python train.py --num_hidden_layers=12 --n_experts=128 --d_shared_expert=0 --routed_scale=4.0 --init_std_router=0.00852 --lr_router=0.000903 --positions="rope" --qk_norm=true --tie_word_embeddings=false --init_std_qkv=0.0493 --init_std_down=0.00637 --lr_head=0.0116 --schedule="wsd" --max_steps=6135
Below are experts of layer 3 (counted from 0) of a mixture-of-experts language model. Rows are named router (the router's row for the expert), gate (a neuron's input weights, with its number), up (a neuron's input weights, with its number), down (a neuron's output weights, with its number) and show model dimensions 0-127. Each number is 128 + 32 x the weight over its row's rms, rounded and kept within 0 to 255. Numbers have three digits each.
Before each expert's rows: a language model's description of what the expert responds to. This comes from a sample of Wikipedia text that the model never trained on.

# expert 13
It responds to: Final word pieces. Last pieces of words split mid-word, such as Promo-tion, rou-te, alb-um and aerosp-ace, plus accented bytes, table pipes and digits.
router:129076185091097154105145086158087089205138145101171115166105168067167133174089145161164174096148118108190131147098153119136066128081100163165126108172145081142142168048183138095108142170171123149157071106112157079117122179110093134170086156169089153090155158135120135115115157086099148119174145173097083160146119130076103123121152131100122109167108121165096140117118152128107151156111
gate0:122114155044087152115177078087153120100065136095110086151122182071131090125107096167128086113105173067135083133105127135174162128121107165196155106069158177111110069085176141099137162154119109165158111115106098106113124167172097191090088191154087131143152138120117119117152104122126165085118162165134121104142107098107110133090153135131105171112113107179083208151111165146147153137120
up0:121125129131123165152124135067125139102122123083090114094106165113125086140113075151155114141088124082185052070150144153167142090106110148104162089142132184068179073086147171090138106137094167154142085158179095143148126151211113132103091106111096104153084131135110086092112104108072165090119125153084071106127157130088132125115125140153086165166136158207118176112123183107130107071149
down0:122160185145123067186104112047147107142177113061170181139144066182140104133159081128156134116110151154143129183146200104078152135173078117160127107157169147135150117134161168120135131115099217118182121168144128138132103128180103078097093151131118118121114141049113125087133145119160141172104139139137096142107138150179137120164142100141091218128154165161170147128104131116142155108143
gate1:133135092174107035104060179106133083157134180147145105112228078134115081098135166175156098161129095088154107112101123174141103120168130057106138127173165122095102190109127200105124132120131105157093142118130137135103119148084097132125108042105084122137131100076144077128145181142156180132168156074108090103155123142125126097154090126153094136108089129121156169117138126111109157139136
up1:101139125135124223105148124124150166102136061126112160146108166079132181144132151131143148068142117118172157133117128087104165124077186143125166141081142102132154135079137093137159114151080107137108095115092118103114177121130166121093088185171107181140141144205175141171147137133119097164105162182133123101147107076136099149132156112063129121218189134153127070150066141160107124174154
down1:109147139131061127053109154097146114053154147136147125130135106136068112103117057102074127080073133059141144109171106141157136084140183199084107168109131113146122109103141128176140172127105175098124131154164177151108168152150089065139156179114143113114140072103141110168084196111181087162135102139109069143148145082172141125121103090140146131136121128123136166117114069155153163103159
gate2:119100130029103194137088073183130103129061148125145132130072164106125116163126142117122119110106107118167152106067179126141114118151157128171107079117161108097158104129111143141117111102155155122132128078060117145108102112101074138136143109189085111140145120111138165080177104069088185153157152183107112150109091096083025126106156123083119148174102093157082148124118138130147144125078
up2:106142137073147172180107134204200161112072111122146165111054115073104109153126100084090088154072095144161097078096163106102096051126156141153089085090122119099153081148158118185156101092117134100113138140070101115137120072125108108174201103138120132114109107134102133147158088117074171135142119138069094126099163112128113078132116118154094152163130152105127111072149153087150136097134
down2:142145139085147076141148156190114183167152133167200110118102135087139122128107033123090082154139087106122160139144128121158134131193152192095096133078109134091083085146062158127135127080114181060169084140173116070132168136140162167100132153161119144099137140106150105119178136176070122114132126085108162106120112115161113103102126110090112121121118083120099154134214148097143113144169
gate3:138095152095133123116166129127094113168159115156220118129088113097163139115049169105130143133141148135180113136105125160128150107106058083155159111111159089120078184128108147112120210142129097151169127122116063106105116126150108155200105187160067210095166163105127137106120162145128066140165151163156152174128131081159118107121147127170086123110134122159074142157079097154125138154177
up3:077128148168164116142123142151148139157177063182169135057070070145106153087124108097085124187100115170102101097139131177107137112125130113131129101081074107096088098135165149162159145111113130079191141186110103105154124106182169124153164143100102166076111133146162122144139103176128120129134098114161182118073177109162159092165162181156065161127165158107136137072098095114130096138166
down3:158110080119133102118114049123129101140152138113104110118105187161179143150157139081145119125117107105162112115118143101141112048140119113222179122169107098132164135200144090131106145124111165159146128154140085109077071144121187128119087131132091139152109147196121160106120104220168120119173067133109152111142164174188127107086153117142164043124098135142133146123103129183150164147152
gate4:112078176141140127107175164130121073112175154105131127133090104093112125081132148191158166130144219137134136122134159144128129188165110108170092160155116124119138158154136106145088147121127121117156145136108155140155127166091104154122123120128143155160177193051150127029149120156144146093212128134135157181085154090131104123148089185148143079173147165081083128125097152092101179175174
up4:121118113128120120156153089094125139089118102127084131186152180163111143147172130128140116108179176147152121154105129195175105149099197170133111117114106120081094145182160194126187079090103127103164139105162131138118080115155145141103117053102141141163090143174088128179134094124141106192113173096118076140134163178177180094075160111100136115119137054141075136147113176174127111152168
down4:181122139116145134107131143107163117139099109102107113112146121147098104129144139085129149082111169170147144114124139075141138129111119066123081109194150096203025144127148084110134062161101063138112133117121130105116086089139170103125156118118148159080101171150144104146088124138106136026142113191174112048116133182117126119129103130099150078149147102129174191106123110111067163177127

# expert 9
It responds to: Word-ending fragments. Word-final pieces that complete a name or word, often after p, ro or em, such as Costum-e, Bra-z-ilian, Philipp-ine, Tre-k.
router:140090188099096130119131112178087095186123123101173108158117138116162173160092181138162173122151133099182159160124161108156059154088134145165113103184145065172093180068185153105100154160184126125136119097127120095106118153088093124195095147182058172129158174141124182102128154090133150082151133153100090163180125145098121123108144139095158110149127107149123153116087153125123171164093
gate0:196087141116097147104157130088107096148106048082133147123091111101112107113062081101149145128157091135127126104133196179121119072110122097172173095147137112115062143117133134135096123108155120086176151106134128072082116134149058119142181151159074112099106165209120148092104090133120137107181152155082150108110123145067161118077126139093094139159146108069166123112123177121134066158130
up0:170143135063143116124128140127115153175115114117111087171128152150141215181100141124094150107166082128119116166149160144089088087114155148146187074097079152142090125050099095134088134107180161107133107146066133147092125110165131140076051085145065122093169124168147087139122177122154128140156141120101104117083133072109144107159105157168099165190105103156132105181156153174175131148125
down0:141104108173137072142122149131156116116113176143119138125108072066189097140141099160136031150123133122157158111145162035133124167152146130141086139141118091172149098114093120097141073185077126098196170098126131104114150119152184139105127132098154199201120138155085137134177110119160148170124125133097115127170121156094107070122127137149137115114149091109135172083130153170139090174203
gate1:137071129156100051117174133132167116100156128112095123155129132135132198134061163101121157114147181130119103128099156161152118197152124169152114162148145064105107179125175184112155130136102102107145172192069158064150154135082100118137131168120145159212098128184066133168106126129112090094145138135114066125153128107110102165127109151156127089122121100173072124076093082135133166110109
up1:075137153120157125132108147161186107152180104181133068125110131150105132065054099183089100121082106133167141109163135135171056141095149139180140131159087107097151136169105129108168093125166059131139078177087110166119134110140098174146125102164151167160131113085149172103104150151120108080167154188171158151117150088152194105149104126189157095116135133132123151123116110053165124134164
down1:142061163120111137131087119141136136090112087128158126143088051200093139063123177136154128085126144084112148094154087117155045089156094114138135160163094143109132162139133087130101136171083184120155124168125174067153157127064122068121118110125073144157158118144132129163088157119150095153144057107119091145132163093174111095165140149089144153099141089153120071175122122198134112095138
gate2:163114096120115133104143089096083116149166041149195129134102113101138109124142147075095162108176061132140186122163140079150112170039147130174105165120119177180121161086149115124124113098212141100128154108094098107139137115104102125141107179149128142165106156088149173180198137108087122084073131133142102178129134126133121103176157128152146147076149158111130089163119113122159171167077
up2:171120088140114053163127133116132184102205125123139109122117164162106094110134142101096132100090102134124149151177073054110079114097161120143126117178091099110132137085106067092085110163239175148065155113130112095119158105074125141140089091152138132144165153106094194118150108140158113125104105082102126134122149114144154121138084176087164123086112182121102080148153156116162097153088
down2:086124113198136135076178143077131121146151137188054057162094090119167136118143116151085092119138124112136097100077146112112115085119079124185152167146084114150115087151110156138135117091109104146151096100099100068148120131132146126071099138096163148163125120177105096107093126115108157134157175143138121073113084211143148070143165175118145136165056140091150177129068163116120084150101
gate3:119111132141116113083103137111121148128093126109118099134133147121110168175131174167117160095135126132173076210154086091116152092177139153195166080128185107062170132044101022129146134163132159116187137094139103163115134149047106064151055123139108171093145139167116136136196151109094135099100143146144117132143149145119122143121150107141138143131113071150126178130106146141107148086098
up3:031162152154131186135091124104180122176109114109192115113062149146109116170123142146121059177162177143111120112166126168075097064116160112141091130142144096114140086105134090140130082096107100113157105107146086129095089171179157130158122160112157129104103083153129128116157170129109095134114142156201114129120135070089089077119096099134088080169120144106137185086118150065087093137143
down3:134152105154099135188099126147119130098073118053169109123160107115084136116164115116123145095095130106167108117152036074107102100074128070159124149177079076091143209157106119097186093122125092096178130097135142119150138113056201117128115123155130122139152154119096156168188119185143095116148160098108146110152149137130139134108102107086095167145073107170141127093180079126156172143124
gate4:157126057074131143149159127106087156205114128129131067117148164150131086154134072084114156110101070107231193124125114111104129161139102116113156161131084120119081156159157179106119129120110125145150148104112176143174106111118118115166144110134089145109183133119089138115074231119128166081164136142096093150158125117140143109089101194149193124106116114106119091140104192134108110129171
up4:095076108167103068155090184076163141066098168083107134071110152118157055142113100146142106121153130157125108149120109160134025128193132147160151123088141088138178136093110121109102116072145173120133115114155155180091091109153121147131104171144161143128086129114174142127165095106109063191170128131085059122168122202102136157119110130144103147108095123157130147107132095098152099163145
down4:086127083091150133081147138118138176132163108171188152130117127177165153149104107086135169135156146150065155146073166085119106161183086141124121091142154140094129112089172126084112160141115150122144076099162102199105158178208074140081134102184146088158166114149121141071086194121064158117109067127097079090153161131108176113148176138127167128117149098095141150127112122127131132132161

# expert 24
It responds to: Foreign-name word endings. Endings of personal and place names, often with accented letters, like Jacké-e, Pé-ter, Pop-e, Ke-io, Gerothodor-ou, in lists and tables.
router:172079118087073087119094090149103089135104169099162106145102161115167140164115184123147158131134142094169156144113158119162060173100110155154114124176154089150107175053166150096067133191140092195158126098095115107074119155094104145176115167157080147115141170110137148066128148097160171107155153140093089146179089142087131172151133119107143098167097102150087139113107150140115170156079
gate11:090155144147130185183104062159125125111161201099157123164174128112178123169143067117153123129220159132068146133151099154110135102122147090112124028111214118082154145096124150121161098171112165142135160110146133148091110126144116071139131134119139133127109108150086121139138139085117191184184146166105135159133108165135095173161158113105107130146154097131105127057134170127115138100075
up11:101144134170169091194123141099090087122149124124122130067088164156132133146102111119123146140130160111181163144139112036113137173119104080143080124084132103165180181161153157041114100131123113082154169107150078132100103120174142105116116138186166112151103127052140126151106049126111150078077097083125143164108086107164176130085156150175137143168120147086126098098115112129151129130077
down11:115163180137103158150151113132153162143138131174182089177139165178105111167127105128171095040077151097100141087094163113198114150133079210099128093140206128108114099126130183115105119113094136138141107152167142138084083180178129101103154152157140108069114146148160149135137185149107127115162046112118160112086189141179116119126144104102142098138125112167124118117115083095136134129189
gate12:119137110111096067136131116094122146097131145127106137107145145127101105134085174144126121126117173103121204152153107162168106095168090164105138130178184103118134132064119167080178124169145133086123106127133097156115113158049100123093086111116150144126065119135107134091053064168163149211171168098163165098150076166148118097122096152113100093100031116155092150121151158155129110162126
up12:091129108079118167089074151154144132109078164080135142168063136079135170160143131154155127041098156121126131122163085136166110138147108145111142164074178061128083139114131176162196139167127102145124115134169078105067170124128074100144115147143129122168121122113127125112122119135129154126155213092179079134139118128148079075086097170148096179154155105151105133093120172112125099142201
down12:131136105100067151128148133132124107082126148127096117110050155067052190077115130136086095120160115148161165124117115104150169127131125114166147078093187111166078097122127094187110116188077075123143150137177143163097150135132177177110151125141156103126166128096101115105130163105098093039194089172128104122105134137102083096118141144169121145140133123144166140133157066193174135094108
gate13:073126148173171188124137120122137112152099190055117161129057131132124141122079132070059126159159163087158119161079125109158109111139127181135065082154118108100161154123129165102149141162117066147128145132115159144054110158128119164121109103115145101140151145142076165101105140152164169109152118138179129176145100110148066103173122080092070162114090152146126154129128099055112157083181
up13:130117121083170117139091113182110133104154116101117146151166073135124147133142113141157121152132114096150112071127138163103161098090073068099177145103120124119079129177161096161117107130089099087114122119035170094177130117134112112133100178132090107173107138050242098132155112125129163157101164105067148112183146160106108132107180102182195078109128145128140089131141120182144105124120
down13:114171120107135088124110146111094116255137150101067147116106113138152085156116167158144101137168135107160145127113132134203137108150155104146143180138137207164101115156168176128171149157142106186114148114111110080145117166111111188152067179120132089086141136087122141102152088107086136112073140132155139160050147130158095118154128152132163106147157062165118178102141108170152108113082
gate14:103077142119117162140141148156117099045092195120076137117154070125132121114188152143124081113161188078109117114098158122193097170139170144104138141131148159103069156151080132096088079109100133157136140122121127103127140142168139115114119111093126090090121124241158227050159123135151151118111166155173125102144130183132117177141090111090100120141136118145167130144145134131113146072120
up14:163156086127129119094145116090124143165134075058177127143147162138152123155137085149156183180129102136123140056129104133146140154139166111093052094132108087139157079137163117165117162106166182130156158118100059111134121135157106129122114087138097130105141199079120090105089161113045063057080061154077107130149149091194134117123138127121139112128171117128080105116136114148090104148088
down14:109159143167193195169091174102188112192177079170140132120127137103136149132165137142171148103122149114149168105157191096074111105147100158126186142124153140114115133131096157107128087163129156128115151137082145054138157167090136097103156118100147110091178172119178114088167111182130133113128163141156108185121110146113138160133103171092095115064131132158162207125163165095118169169075
gate15:134147177188116166157176129154135165147122165190196121142128116157161111131072147121157099113176131169156138152120122135154114159135134160097141158171135098096124127109123136157137131125149093198113112146125117182020090155200087134172098131171071122110151155140121192089147104101177151122122174156115202151098126118121163162197150125088168111154103180173110152124130153156141122158086
up15:127190108152147161105143152115117069114161163099121140170030109096117056161177128130139115150080222147086158109163146154188114127158151095133103113087172134194129129121149179171115127162146119092120138140114068193136138160140115130126165128169154143158092084135079161121074105113097057189110130111134163137122097138123136103123134124135136114112093106075135158169167113194139142140094
down15:144132123150087151128122162124164045139107123098115187133064115124172097176125152052088078196134132159142135130136126142157182073113154130116151118169061086154117111113179107171119078199172143154178129072095122169124169125087095139145128119130093125144107120073128147160134155127180134076114127149097096136177078156150084094163090145144141116110107111138195109118093125173103081122119